Experts of a small language model.
Size: 8 layers, width 192, vocabulary 7687.
Below are experts of layer 2 (counted from 0) of a mixture-of-experts language model. Rows are named router (the router's row for the expert), gate (a neuron's input weights, with its number), up (a neuron's input weights, with its number), down (a neuron's output weights, with its number) and show model dimensions 0-191. Each number is 128 + 32 x the weight over its row's rms, rounded and kept within 0 to 255. Numbers have three digits each.
Before each expert's rows: "mostly gets" lists some tokens that are sent to it at least half of the time; "comes before" lists some tokens at least twice as common just after its tokens as in all text. This comes from a sample of Wikipedia text that the model never trained on. Tokens count by the router's weight.

# expert 62
mostly gets: "e", "ers", "as", "es", "os", "em"
comes before: ",", ".", " and", " of", " (", " in"
router:180126139153125110122141166098101112093153128140147087143128111116183185142093164141056081151102102165146116095098104147134102158120122134097118136190186112130095152090173156160153142137123099139165101111117138106108107202143139205163104123161124145133071154124172114096112087119151129143087128120168117045139170116127135127109138116113170113168179126131114152144091115176068138155152137101203161102042142116081098141149135155170043117106166202156071122163096113126126124103177154112121040071143154173091148146125095103088167128185143116082077138117124130117086146178172140116
gate0:079079060150150089128101072132117159156125129075116110121141146163121074154118109115177123155143147108114183167152124114152101088159115106063181081108083083060093096141124151117079183153154146170109134114176141165161166100081121070123119144138194149125117121163084128104165113102134085080169131162098150138180160103102172148118085162089076062165102132137117119101143067130148091150145122146137150121086093158123135138109149162209164189118167163111149119103149124154149127156133171107171107142129124167156170164153143090143155070133113115177095056081144173162157095093100180126
up0:113173163124176137103143114132133198162103120093137119142139108120105127070112081069107122057144190131124177178106172087104147108147060122102112116029105091105118165095114172050158135136158137140086136102073155091119140124067105131162140082157102180158099079085079127112144195112134158144180131163120141108172155134139111153177144152132125124128164044151167116154132144079171162112137128120122128128104144120191108128147169100152095135116114129122143095105124149089135086153108127077144096137065109156062142195170140169082138164121077140137170121149129139170174098112100171090
down0:058161105120138119097111143135080137165134127078146119165163149101158117147106133070103134159098135137110134111164170135101150132154098108121202117105092168127130120170040104106151125097133148150102122133135111164132138079118184088135116163201152105161099106128174123151109168214164101088172217121139089124183105155156125106052058102124149159113115158209102134134129145147137075097098156130089151192117137101102172146113129139127160172159122099117120111163150106090079103100183123150133194123109110057109172151096117169040120127110055144125153137167121146120165127118146112127

# expert 5
mostly gets: "ak", "ah", " known", "uk", "ik", " so"
comes before: " as", " in", " on", " by", "u", " at"
router:122117126112132164098062171151126135100150127082050132097129149103133111146192084127106124137178122158149129152134183110172113067157129114155129141006153125150096097119125113156041116124109111120116132103094140157146203093127102124127132175146133125086104147142177142115158161125182158126165157166141136119066112119144175098119102133116177130119122148151192111134140111110145148113089057140084145072165126098124100124061128174137103089125113164094078221169102133139123063147180138164103160138216184115145136159141143175120104105124102115081076112093095147104146155131116109103
gate0:131110090087124175070099203080111168127102142153112163169116139198120103128106142148129121137191129131086077077177154147181079126155146121087059138124158094127145172160110154144130063128115127108135119134129160164113106089112091133105140129115131113141108086126149144108114096089100096168143146088066158150124143100063077169085228089138157100166113158196098145113086164161131084116093147117208131109123195142149138170149169111127132120092098182084152098128178183083146167146159136101158125079098098102132144117078105123104112104105104119129093181152069149145105138133173095114
up0:112162086093178117093162105085161157118149110099090076164119156159129152129165141139127156204136104124148129154178126150106139069129082158132124159131167149147151207116135136099130162136165078094076138206112116151178106060190156155135138061128142083157140150086144114153087141035122154130180202151187111090120119170120157126101107091119140131128155128159136171073095198147148152104125164055140155185117122088201132169107144090104131142160095116124170138117123130151138184073117083174099147105093166087078156106147114134102121149132113149134163103135153089119132171111135151130
down0:119088087080179197122118050205138155132065150133135184159170167130099078117121120050131120133152138108179139092226078138136136132155132149087123096156103155168142168068179085124103126140144147118113134118114060165163112116147131083152099176167135110132137101160095115146108160164120153149137176164095114158146141133135143203096152151176093171114153065198134096151155127133106126127152112106116114158114132121092169126172109177166145139151118113105200161130126074139141076117137095178154125124150129107168118086100129179113126169133088111140104097126071103094190082103134135091

# expert 37
mostly gets: " MPC", " JPL", " number", " Team", " USA", " US"
comes before: " |", " ·", ")", "E", "s", " of"
router:121129207141127106132167152158093151091125117130073147164106091139128149135144173184077115147143103076135145131106052165190150150114075134131098136065094180137064151146091118096128061099105139156146080148123152179147134076175065095137147165108067153153136100095080129099140144152156087134139192100076140051139083165119123131119152142130083132162125097099154110174130085100189115150102127142161161172206155124091196095118087134115163124071173162208086090116165163133096127095113110137127102128107150136167134158102156110116151166160126155140134177133117117110155152112120112145
gate0:101098139147122125094099061075112129212102066112134081172139069125062151139131177157121142150161159101134133130133142122132075201094124100107120148152140175116175098077121122111098159127169118148121149109143062105075118151125099133162075166142131077089189130138140131121110109119159185110101099170120100141152092123136157127154075167116160164170102112094095145102116132121076160145143101099160181148105115122106120080144166117021168081134139158087103114169121119182168133159116228141118108151132135152137143138149086172130126138117193067170105089120182094093146123142136180124
up0:075131107188157194155095095089053126157090119175117115105135134019152149139140160106152137067122066121160127142124099126161091172135102121205139130127136145110114153123151115095144148068133117109079093126120103166149140176190117149127124099139064103182175089090114101091153159147154155125160185116157157117150111106135162183140117152152148163111137135157160129107154162139135194092084068170143138132113154122101114072084173093079133150157114137170065147127122099144137126109086185137085166118129149188148163146174109130156107114102125093124095172170203158140155139062133149132
down0:166107143122140073107118147076104148102067076120141089046195201154153121178037120155146141138135159105146162127094151161110147110089151160126134153069177189119125140209141119122151135176097155166156121148150150094133134126116129134125135133172218112104110163097140144146094109197136097129155174137170127158130169144126074102157115077096137092146111160140160124104153137136179107130090113076131105177128113082057119116173145131113111124160112149145142120138159118109063219137140077079145084151101143052132089085097131103129123098148140117120145145140126146150174174093086109140

# expert 44
mostly gets: " Street", " Road", " Votes", " Stadium", "ments", " time"
comes before: ",", " |", ":", " of", " and", "."
router:114140118198068179140094133142092142098122129158175107130145123141116116115083147153105108129117178083172099113155149173146141131099112115180142093148117137151176160104120147152068118097084172096167141143153151139089101156158137113234100099143097132180123120117176099103106177173127066124135107106180070121205091117122077085128061132103133147167121148154137162158155182148135112153105153082095145146089137103081147102116124183122163141147143121114102106119153182101148174114168081184103125102074157145169126142127149089097122029147167123125138125098070114156095146105193129060
gate0:044109177119140148174102117173086137123091129164148164181169116158120104108061142140183146153091160073146131081069153138107143105117182109130151201110171105155067115184147125154135122146137105097185080128134129132130152110135186147112115089107099160146135152149169169135127078184061147098052113153119141127137132151143144060131114112084144092102163138153117155091134149123121138193107076116096192096050156166122107105155082124157131118166171116101097158144116064134090146172141096135101141113133173143200123134154094108123130122169090094122068125134062121178117121165107155120
up0:146148061166070137102136117165141152151175110107154179172063154145113183167152112110113113126133069121083140160119083104113156152172111135123092059098058184087119135102130211129122095127123130125115215115116127087126109079098059161167091173121121200132154150097141134163117129120151110134195122156104169124188075170142121154116159097217122162106100100096135078176126153137133166120133133106114153127116104167121134114157117129106132151099141122169124082134155169092076092152077159105163129141138105129136105145138086145124106162203166142109084093115115142099140170056086160151
down0:116168141141094159105118150172105131122163148109175164173143080144108158192096124161135107155131131123134053094149111117122136107130152055127134079129207144115126154086167145116137129108089098116138140135169160172157147115111082065177208142087166151154112190110141118054159127120097054118095135111098082135146189159094062061134184209096132081105134125097131185131128107145124148096094125171162142090077126147082116089136105115122064108121093112157070068121093105061171096110074139173113119107115122154120091142113160122129136148121130109142125108165141087135151141129172133080

# expert 4
mostly gets: " \"", " as", " became", " called", " named", " Mc"
comes before: " a", " well", " the", " \"", "The", " an"
router:100168112083133079170153121183127086148214113080104139106085149150103116083108119173127155089147152091117158124173121137122135094079148132124147064110074142160061104155130067089107207085152145126085150123146079131124147070075045145137150146108145107150114105131118162160084034150130115099135105176155156059092126123145106117103185138121135087177132110104127126064158125097178111104151124121159103132176154137137111108128149114098134127096082108125153122118142123087082173126117110175144197135130204139121113103163112079135091209161115111175137099156144157174119114098141146122
gate1:113167115089104149135099117114125122079091176124108034137056125108102115133068164113111150117150171146157167139139156145130173132124182132141145110194139113126113132190113079132136126122143131114140125128111095152133137121121128179134087185156171132116091163113063208131160082134133172066096165184133127135107131080154158142072157145109179061175073175119138098101146115189156135092137140055082161078133099129109131203096102112145123105129152107094098143097085084104145166094101142115164143130158134155103176071116105088113131173176103054105183149111161123191125117136156123140
up1:136137112117085164153103096103086224149138114099105072185105138109099116172076161132153142092116175187183107133153081157135163116111152089114130112118142152097112125194137123125105105147129155093137149111094117155169122160130156165175119085103130151195094091118126203132116118123124152086152111082149198168139095150175180156109136099120099103129104170114155114112161155127176156090134150086110198132113159120081119129128113107079177123122141132134101147019071131177140135190121216146177149134174112176140186119129111140114172138110132054172135109114165139117118080142101131147
down1:165151157106165157146108141096121180121093114093151191104062101147124151097117126167137092098146118092158140079091184099083199111087116160070125109147174052113183195134143136093255180123105096144129105148086133105114121136166163121188121166092127131116152127135137145090100149135126077072128126111118128051146173185119126130121143085143154158145112115081141118150133174131118165124083126177132067148161130097161130092141108124130086099148111113160154110184117082116176101132105111129096140114087130105126185082183121112170170120170107122104188154124146080147156165121091124124

# expert 17
mostly gets: " years", " team", " film", " time", " League", " season"
comes before: " of", ".", ",", " in", " and", "=="
router:166144149129052095143084137122088146119193099170136124127073081145198211146126117066104072129112120158117130104088122138135121187108030106153150116169094081132133143109106110154084110113098109137151088121136209101114162129118159147101149113172106155160105119112120090107095147152131150119162117056137101073149152142123122148077106141160096112168164142138112127159133134157091101134172132090161178096110140102022145137116135169068067123111157171123173116094153117132105156065113124162145056107150111150148126158155138069121112090178111088160078145161084149145115146116161159104
gate0:152097184140140150099091135136088094087140111135094144144084102140086155145200136124156121135104117134177116178178161102188146181173190209181140137124150138068147180148114110113144124067147103120162096127199108119104055161080103147084153175148176089072158092091135168154131106137119168154116110146164122084113073186120138127104129112128156090146089089112111119056120096132084114149097125124124176056092137122139129174116159152130105139120139151093083132107081135086161146115126120209178112147176135122130155078096135106138159121158073182171152167124118147178131091146125094141
up0:092104160116117118105130170124152122161125203150138123115110096154107128136131181130084155140111087130099158091091118073147159182118134146119076142075118115116063136141079107181115074092144105134168117129142121083087149199132182091122161122130157158128151160193076136068157153140155186127114152141120200158125133184159125172116082137115147108087131074049151128108132106145216104149143149155126159097099157140143129151117118132122118104188165103089112107106088144099166120150054104154129102138191095150137072193138129136175171074147118122206162141101094100178150107103110088093
down0:134086078177108109102098109170081134034219091154088052152107135152184131158126123070157084112132128164141125099096131197138109098107114136166121107161153160110135138103153132066153150127119094138112094121119175138136112111168066062131165153101112131148096137132116120148136116075150122151098142171123116074160113091110147155086125145100207112162076117139110185131151110166090151087071118146130111107116084143118122125146148114117032216136174101126113141131114133151113139101145148140160148104060124147092096105164149186123108044134079130088099104125127116144152135088182116152

# expert 16
mostly gets: "%", "00", "000", "ö", "eng"
comes before: " |", "%", "′", "°", ")", "4"
router:093135154109105089119178093116128114121120182130144088116155087164152106117146127193051182113155112128149139129154067110138119131118147166134158140144142129118161169148068100073021132110140129085125172081130162151139090150124135108169098152073091136144174078136138146133151137109141136107149130117053114100172099183098121075076150119052169112155104150086131153151097114146184130125127095114195141136123130107095151089113110136117248088077191082134139124166134186160142156134136100145139138175133144146110198171088121149117162122148153171128079108111176119140168180120133117110
gate0:146167128125161094126139141114186111167131154148118116123112119112122105139175142103205154169152107107154138211148129145124179083077111095156186134135156100095124132122127132144117089121094128092143074126110126163131083140136137132184156090118149111161104116089121116105075145117051093144121144205120144098089143193193111120100143196045151140122111151047161150146171127137085137143143126132166113139204061119090106122118139176151159058124091141132119112053139157092208094160165105130042126152194148140105106171153131149141094087151126098128137093142130120097085150103118140117
up0:152101127148180114107112119148079172119134166129117107191108196067149152168161168140178174143121169074096103191108152112117181194170144150161139183094160127112117145170113127095121146128157119130125063131150102117121091136105127157102127148121150126127106100095071210101070050161086136105083089128171130144074066130197131179096160139113127124117120158104127136141158171117103129094118074135145087157139150114052095101114107142132144127168133142144124159119073059150175128155151089178094204097202100130136095123087131101159114116121114121133127099124166084096128152151188141128
down0:142099170070098135203156110106118190145177107196124133141122092176134149084114129128112101136141137162141096101076093143170095114112119113113106103116181084126151141098087154110126107175112164142103160126128158155113167176129080130150118148106143097107102173180148128146109118145171088143104183150119181157126122129135179157144133125123025120116140078133170146114108066089139167154138158091106118081080165141151104124133153084133177137069209136124111126182092182108108111232168102064078100138132163173138099152139117136073152102117096137167061099124124060134124124106096126118

# expert 58
mostly gets: " 0", " 1", " 18", " 3", " 2", " 4"
comes before: " |", ".", "–", ",", ";", ")"
router:094168145141085130145182177124152132141133161167136144122179122165146096138063169188131195078141111140142136166152119101131131133124161144113148203056159148115180187146060078118165127147103105156135181092155160097105061210107098076136110089087124146134139136147090124134117122125106098161103130065150136111145149091116073103130137106096054114145117140116105083158090156136054164083144095154139164168163110147132134148127104099096171100202120070197143135139129156131111191078162104128132147168133155115161166094133101184122175124092175112128128136096133092122135091133155110076
gate0:128154163102124179114109111139175123152149090173123179083181153154098106159150171151157152132151153188090102140109172161159188155136115174085133141099128151108127135092122195110110142067100082088148155136148222128133126131133125142147143137142111154079128031087151108109123080075127133123139131166185104036121140106135158114081100160121121163137035119093141164109145137143123112143102148140064110197110112086056102111121151146127153140117110183051124130090074128113124090171151135131082131075080105126097162140098113093132143111145183175124136078099145104159114109143110164111
up0:129152121134094146084124089209090195087164104177120151110090131141111117162162146146062113137154112093130146162108093108069211094181157130161087081131092123178122150189135147129141104103119151171133131141135117153188137121142110106128161122179148152104162104154139128126090154128131092182086144059073139086024148169099176122150177124125124121135147195135139140152151157117129155128128088078211156076127090179113152140151116077108104118145200085095163182072108148136059125138151121118129161119116127162150124159160151123124064118135150102113093082124132140136122144076151115159
down0:161112146174109114159130139041091120179130120097139123154108128150111104155141087074166103080087098085110097058185169140154124140148135164123156123095146162110143107040113089062103123119167100129098140108113125087179138150094081083091106125108097171109114150111133128119081120088113131105118142109117122226186071127141136155148164164151141121120170154166148140084072061060112135097124149104142123099113064166090115153115154053124144134160070101130140117086153138147144173118107137114154137165090157140109072070160112133159158110152121052152061182149130162114133164139110153120

# expert 38
mostly gets: ".", "\".", ".\"", " .", ").", ".)"
comes before: "\n", " The", " He", " In", " It", " This"
router:112181158094117136119131128161124071136129109104086124090134131067124205110171084053169187121135099144151118163101129067100151112103130161180174137089202145199176040095098122117167160165104131115116125132153170095190176071141104135202145124152120149086108158132132170103119165158076116095101098142129179191096163101170110146119094113167101150108145097098157084184140125108146113137134154154103123064106169088069137163179095130136109155135151159126116088144171115152106135094154103124162139125113180090116136167151129106135104174089125094120091131133154137099168128076085113155
gate0:043144143091124196153114103128059100127137145124147126108049157113133119126123142149089114110150079078153150137170187146172088159104130164106089144141128120127127102181109137169131160106176108090121137141166096147086122084152142124142141121113108127131128095137102139176070092134135117129203120151065121138158146097149164105146156191099136179100121171120088106159131158148157091128114080172230118140102170141130203157102156130106113165163148130095152153110109178122152123171150150076175143150116150138106137115110122168114082126147073128085115075067126150136112124087157255150
up0:114094111138134109106151056139178155188133130135167134160136103137051124125137086115166150144106102174093163158129115070125154112167127093153169120112123119096130138107150107136123089154128186169163105097139137112166133160147169182123142180120137159112125139141129157102166161153127183151091152106235148125137063138136118153122080134153112105146159111168084122093084138114100141134128139068108090158140084083139113111129185188158116101068063078184100133142068084106126140093039126159060146115105145094140120166112124060119161140094142139121116146148194126065132170164120063088
down0:163129136166152142141112122126120102125141164123138161139165114105175156121123090149098123150118069138142126147065152097121119077228085102195087130146122127077150146100130159105143069106159105201089124140110084094142132122152123097142143153165170123088131118201140116081122164071183139095047111119157117055118059106124127127087105083171095134130153085185087098135067163145132163154158102110165073139133071155121141134145164186163081108115128086125122112143134153055130111153067161141161157114168182126111078128105148128162156144093140159124176187082088144109137135085103134110

# expert 2
mostly gets: ")", "),", "}", " =", ").", ");"
comes before: "\n", " |", "\n ", " is", " and", " ("
router:131128089119121111160156119116115055157145137097098118137082157137214118076168122114124091186172134137108143052109148147125190101126139173091146117079117140137196131155090086096132097125127067126131125158112171138115145130109136121178135110095167115142087155126095136101083112158127099183107109078055099141118187160121147118131127085180110140191108050096102080123113149116099155138088173120157112143103156075047142107115155165084138148157109155139185169168177105146111125105066163127142122100079151157079135098163145153110096144089112120182088086131152140109192139115176139192
gate0:134088142155152166169096156127139162150086112142144144121160081171135114133138172157068116123137184120121121084068139156088104124109096154106178178220114121148148095116151132114120148108127118157161148184146140102066153096102154063131103121092189047122070100105091078159158117108127146167106209138106123132168121092127090145140201132104095075140131161099151131134135119147130156176130117145103159105118137148079139209093132119143122099109084136124121113148144163135089130180162189100119112125152156157184134121094181187153118094126108092141239164172167136118104114119089181107
up0:095129088127114159086177148151071107114076146095143151198130106176130107134129136143140127121145122128133145104094133163160113143110094148145088151122128163171161037174094170125137141089153137143183124114155140056106184082124098116146080105134212080125129138168115128181169104109099118168148110110131159128134121055091113194155125132110094140164120183117163114165099151126116168171046098075135139133090159150082138163128138165189105132045059150136158103136151135076119097153131158131124100069150168139166154144151193125155114091158081119137140158146194096105137152063128119120
down0:113167121115088175107129064107093111106108099077124124121207091146076156105126146115140134182100111123131154125123167146135121134159121148132172121145141093097129101138162166113255143098147115104159117119044093120149168137149176099184115157128105131121113089134135024099135170171132108080118124102080128099089115099125124106122126166111124132121115087080104114082171166133142101121163165148080127152086159135119088162170098155093009147114127130134099161113136086092168117145080087157110141147125117072157124131143134117114135163092162087163147108099095146139197114162148128167

# expert 56
mostly gets: " |", " —;", ";", ");", " -;", "\";"
comes before: " ", "\n", " 0", " 1", " 2", " 3"
router:096192102113103108138119112106120141142147114108125093139180142118112200131131124225140101118193104124085133104139125122174132128165173126177085143203138116106141069175126162100188118138158167112094130122153111140123097156128127098181130120084107121178118117082142132120179149148078138121113129088076118126145150144090113156134146136089118127155104120125093142161083094045127136085097093152106098187153177140103130100116101124125052089116134148127111165122115104059150092202065143167153188207124179105115128107079090072148112080128137059133081108128136176139159148118165080100
gate0:127143148135122141086131114168113077137119139182112132140116112109102072159103123125151088100084138084136117136098116141069120105126108111112133108110102139158090131105105056169108116089204112147131087176140141117064134112122111159186119175111132126135141163140113142067119115165122145102145114145172159109104074082198170150094128079183145183063137143109110127096139147187093076214141068088150163075070084067210158089131152109157116158186157126102127118113181127176080130072103149103122123041152094136149118160151105127105099155137153186127133158125147080096109125148115136087
up0:174131130172104138136084133141133201075138125155126180101086157143134087075073163065127112137094122134164131133100139149107115123136076093087169131060151118158088172098146139172069225119063143132166106137108131129155148123167105161076138115180086142084167137171126187168089078124128106118165123177174139155146116137129135119120092149123088135102168130168135138098161177149165144132160121099126167093124121215133132107100134142161230123108102094131132074156112133162148154085162129099081108092161099168151103123134163159114177179129159173153129145148142136135073120129092144201
down0:108187139144117093111125148138122144078156122109112152160147119116130255102089116074132172196136117153096105171109116137166118125151159116119185138094125108139111088141118153126167135138111161088098142087075145128116124106113111048134160152134097112129095128172142121137134197148099160114085128080114130132094199154108143118206106129128123059137191092140141141151112147057131158022127126136116107167171191135101124185127093142158149101120153103137139093118126116118165148190107130174103161200138169113122071092165114177156146117117110093152158144132143161138168124090103140125

# expert 7
mostly gets: ",", "),", "\",", " and", " in", ",\""
comes before: " and", " the", " which", " but", "000", " a"
router:154145070117122120150099090145155088144088105125123182089141154101140155092158090095148136111162087126124155140116140113120133149120178115154144110101106142158190111134122107064200167184175076137104145147139103129121183107138136095187158131125155115167063190127131139089079122137102121145111085081086162175120159125113067144136141109146070150146171092145109080063144160156116129122110136163050111073104175078130172128130126121129070153130124183075145150152176143099151127082142127097155154111131133133076179159109156121122080137127108187126072113151196122115215123091095120211
gate0:146143213078118070079114124111119091115078131123158119121117182171132140201092093148114115102103141154119139122118119123072117121159106073156108132107139124126164134160134130127137120093094168051109157105115130113078108089188150111098155101136069079106131110135053127148095196108175146145148095135126101089146149083209164122143105167154155105130147103018089108133087127047090093109115115131147156162123172176116136132058091136169102129153166148129155139103096124119142055143225123105140130111144130126178124134155126105088120072177149146157117166123103117105151156081120120130
up0:206028143104064160094185135115128122128123106118091124143124121146120155101150119170130136086160110113099164133176150193058131084158155128074146172113218101106120177148115107116131127146128178182117122132108143119115101168114197072041145063087102150142115118125138057070115190124126142143166156114131070108219193065145137123169166197136151122156148140116114148127125134116089141152148133159086201133099154129130097096096165123072138109142121138121148091098125120139153142128187103122168149154073124157136153136097137077124126136154129138100138121144107099113138094110113125117
down0:076087100077173077100140170084177152154096110117107190146131131126154192131062119183138123084169105135136130124131056172091156131132089094153099124168136140049080142145137122018187113131133172100156156101103116133116138150188103061033098146164139154138158093100105084150173159091191135127079161144110114120138134154115155089116142174159118188172150102127098102079135164117128172138076142108116141165127115129133142129116148158128129135062082137175175090113133148163115123137090096150086089110128157154106176121100122156108135092150155133157135108164097133082168118108159121145

# expert 57
mostly gets: " was", " were", " is", " are", " also", " had"
comes before: " a", " also", " the", " not", " to", " in"
router:135122101127120116121139166148151105123136117138105087112130170127114126130198077100108103159121119115130137099166173120114109141120140079106166159091107134104091105128153164044172114128157088163113075127135142111117202095120105135134134136117123143162042147111147104151054151147158103138151066133133096101092137101150160110115130112152017115109098109130070126098108122150134116134115107159223114108161116081150142162148160157109069126083089133186089191179089128089094082150114138183150132088087168108060142159119100086133087098084072100121148167061134145177155181138124077155
gate0:187160098118223097151136142112148097149184027094204180094119106171157117106163132119115120112100133102136093178146147147093130103137105135135089120160161147126096190051111129112114147108101127174117148083082064122169132141105167138099115169126148143047113105168095113176180131175112164097145152136153116104133138150149172081114144130106084119098139090200165153142126159058110159167121174095128142087133098136132105120097115078145124117117129122182141096114124106119112114125139065138113164093156143117103136072192070139152107141151165164115144183104182151147126135083075079116
up0:081117110128164128098158134127116113117122196121091122142152146184116148119142085148133155141160087143102114119094145142145133166164135111098148094124154063119150077151101122143128114177188123135105106079096167155164145097131126186149081144076113059171104095101077069094115194122118143180127097146057069132110102146121103110102080097126095143125144136097128114124126093089155117104166110069108081168160166164087112100053108109055169125102159113090147118084145141088141109129176184080164153097163090050120140152131176137023151131151157102125170108143137149078144148184113117132
down0:114160181124077143169166147129132112150126110136156092143121069119189111133134172148163064095149107118133084092177143046168110148167161140170183135173218148046124176151103154131077084116152172120128129136136114101113120135123125129101121113132144148165143081127161116113156103097127191140158087124204126126104132110125129132133130119140152166158129113134119159163125123155102117183150154119145151099240072154112115155221066113155247118126140105136166126113098128108099177078185122144091134104138144146104110113135118158102076126127129133162133191158116105126127128086105096108

# expert 36
mostly gets: " years", " 2010", " League", " September", " 2019", " season"
comes before: " |", "–", ")", ",", ":", "."
router:059124171185072065154072120098131189080074108149148150148151141198158111148135113071077131106100131164134191160104095133106097129120129131118161089121124109100171121135088105151140150114126116091142145136136129091123105180166141131047147125116122118102133134125103114090118125164136139118177146088070090095127075101124083101166163105128124121073121143121111098149128118157126062121120156134181185134159194110022182187083098153109153125079121154127144176154130105120105177100125167072137083097126083173136161124109141094114113064117083099170122187137127154096136092105134091172
gate0:152126126155133133135070073140135080086096133091153133085121127133152159146126114103142087146177113101138129182089131044125176206114108197143047186090170141123167065137158152134124130095139103114130143170122095129098141191155130137104140118155113103117102104129113210182150108127197092133162136080139143110130127124040166171131071131175139103095164128176106107116103128110164082112116107205149100107150158119109082136119162225095121132108162148168128115090109097199153093120156158134147104129138119096136149173160134149127103135167134168100144135153141086093160155171175172129
up0:166121113085120095152095141165095177103088144168109112195181107100133135102082140133086165096059154142138121113149134146103121093134128102113213129117079080116081121031148133131135135167090144120144122145119173120047165138117110088150166139171182083112132105123104123113127127134114122084158146128112157117112126118104150141097117146111107090155128108051155144119138104137090141139158087111118074148093165178134123133137152082197093173108116174123143148186173134125146110149094112137085111073045116116124082149124189090183190096114120159163153182169149221143109141139103064121
down0:179160164134133159142151137124104114134181138134193114128099143116144147073128157135148117114108178126097121150058171051115152122187116080110115120099122123159170085158051083067165199148111145083082101110119098087113111159128132129109112070173076147109080169217135155111160128162145082135117163166153150123172135102136127126155135114079158156138128133137156157089187201078108129122141125155130163135152131131099184116205089095135083146138104130147124122111041157150133135120153145148091118149146160113177150105160121171139106131101135127074139106106063142071134109074051155140

# expert 50
mostly gets: " School", "ator", " school", " life", " member", " government"
comes before: " of", ",", ".", " in", " and", "s"
router:168131112100053132084038155104117157121180093133179165150088113149143155154119132090142073141073116131029086131119216109173207159157142099149124159160092099128138115155082161170066168106116096173134130104123181106085139141118114091093134128186123129149172116111152115091127190182100146112124119060121143105135105117136105175113135158166065111151118144097115108118134145098124115139128101114093107035082139123060189124089132133111138138086162123117142138047122124102107071095100126164090095112141121151172109085136129136145135102168125148145136141127105182105098107105128162138
gate0:084178117137122118131162137146108158105123152173160171091165163140132131104093196181107183136141158153124100127086123145134136065162166138123136160139088143115137043056117173176118081124126104172132159086138117126103116162120138123144089186151147134144138170134157152127078086096117186106053109121116114173178162127175149089103063153071123150152137145092095182177147138117067195160100132197116086098158128121156103127199137134162147161152154150146166126114106156141194119084099161104117130150077148149130089107116065089153178125147151139108072059133141140169128147085133159147
up0:133195074113125139127138129136109135145118175168148123136149163164189198136092161183167141124140154136159133143084155141105154151166174199167142152130043170129138128112143144172142086145119110114152144090120129134098130146110091157094148229160165119127149154169141165103099118067099131086098100077094123171118125106193160152113115153176128170136163141104101171138141155160085148195108125184086124140106090074130148110158131107162127211092167139152131134203089134120165113092166159087108100168127126089157142062150125090144123142161105131204109108125134129146132167102130113209
down0:110150105171147113190134197128100114211144204102074101181135059176076100128104104062129077136162105080126132142090073142137100129157168162128125131156169096115118142116144134146129092131190100118158039107142093181151167111158137119101116119126091123130113152133141143162162115174135106140160173177150098151192138149157096129146122110167158166140135110190153179130078163168092134135122175221127150140097129131113096130115099111149132196147149125143124107091147130116088153095076153136079131109115144187113155159126102118047104134068073107100133145148102172154133111087153133107

# expert 8
mostly gets: " that", " at", "\"", " who", " it", " which"
comes before: " the", " was", " is", " he", " they", " it"
router:119143091121146140159111114160132122139123090153075111117102123105127062141154084061087116133137098186090071135136233086133160176167192109133120099053047131204104140131114133098164106147144107145103113168173143147075174077114152142176121108119114162117131105136112108123120115129140153155108133131099178228115166162157100174113118117112125119102123085111100167112150176154102145128111176139154133089151156080093171119098115134172085119172077118148118110123195098137149127124123139200129163096105186137111143133154101094098083186137103158161116131094206140121161128088142081146
gate0:084149086144121105118111120092103074123089141110114185141148142094173158143118156138133182158121151070185145151113122141129052136122159072110102138157163074136116138151131141126127159119111135098172104127133135123119100088131116133143114078145073177180160119168138164165109119127141108099073097098212145128133158078170137119150114063119135181093121099201071083061140088072160126065080133078140118138101103107168151122084082138072136127148097150149125103038074177171128096171156127102138165157161150148143171161120146129140106103179170121070144119122117148088119131061140091179
up0:110072075161088140167110048110104145153197149121143151136166086132149131104153104120113127118099169048165145159109115128091115127118123157090087135074131069099125121099121134143147111075091177129133068107080135125120152081151096139181123100170117122121162152135101154184148141110152124126093097117145130125123137133139113194124131129144206126169066115124109119124110104113154150110099113127152023142111134169113183131198154140104135122157109084181160215160178150094109131136126050115124135086196150105168115129074113096135107109122087073126141175107114172188157156155118062133
down0:087081139095199206106103138109108107084143109105143143117087148153138169152163179114121134203106135125159166189063074112103111050138111176157147106135108107177178103156137110034116107062155164128139138161080131110104157133122179162100136105120090129120129133086119103149173134089140125165150103141144151113104099150107183115115112086180117149167170111101161118119232105152098102121084137172145166137152117134094146120177161134179123082169158186099148205151143105122147143097156114117098159135084204166138133111115185109080087128131124167121084130119144119130120146126138143094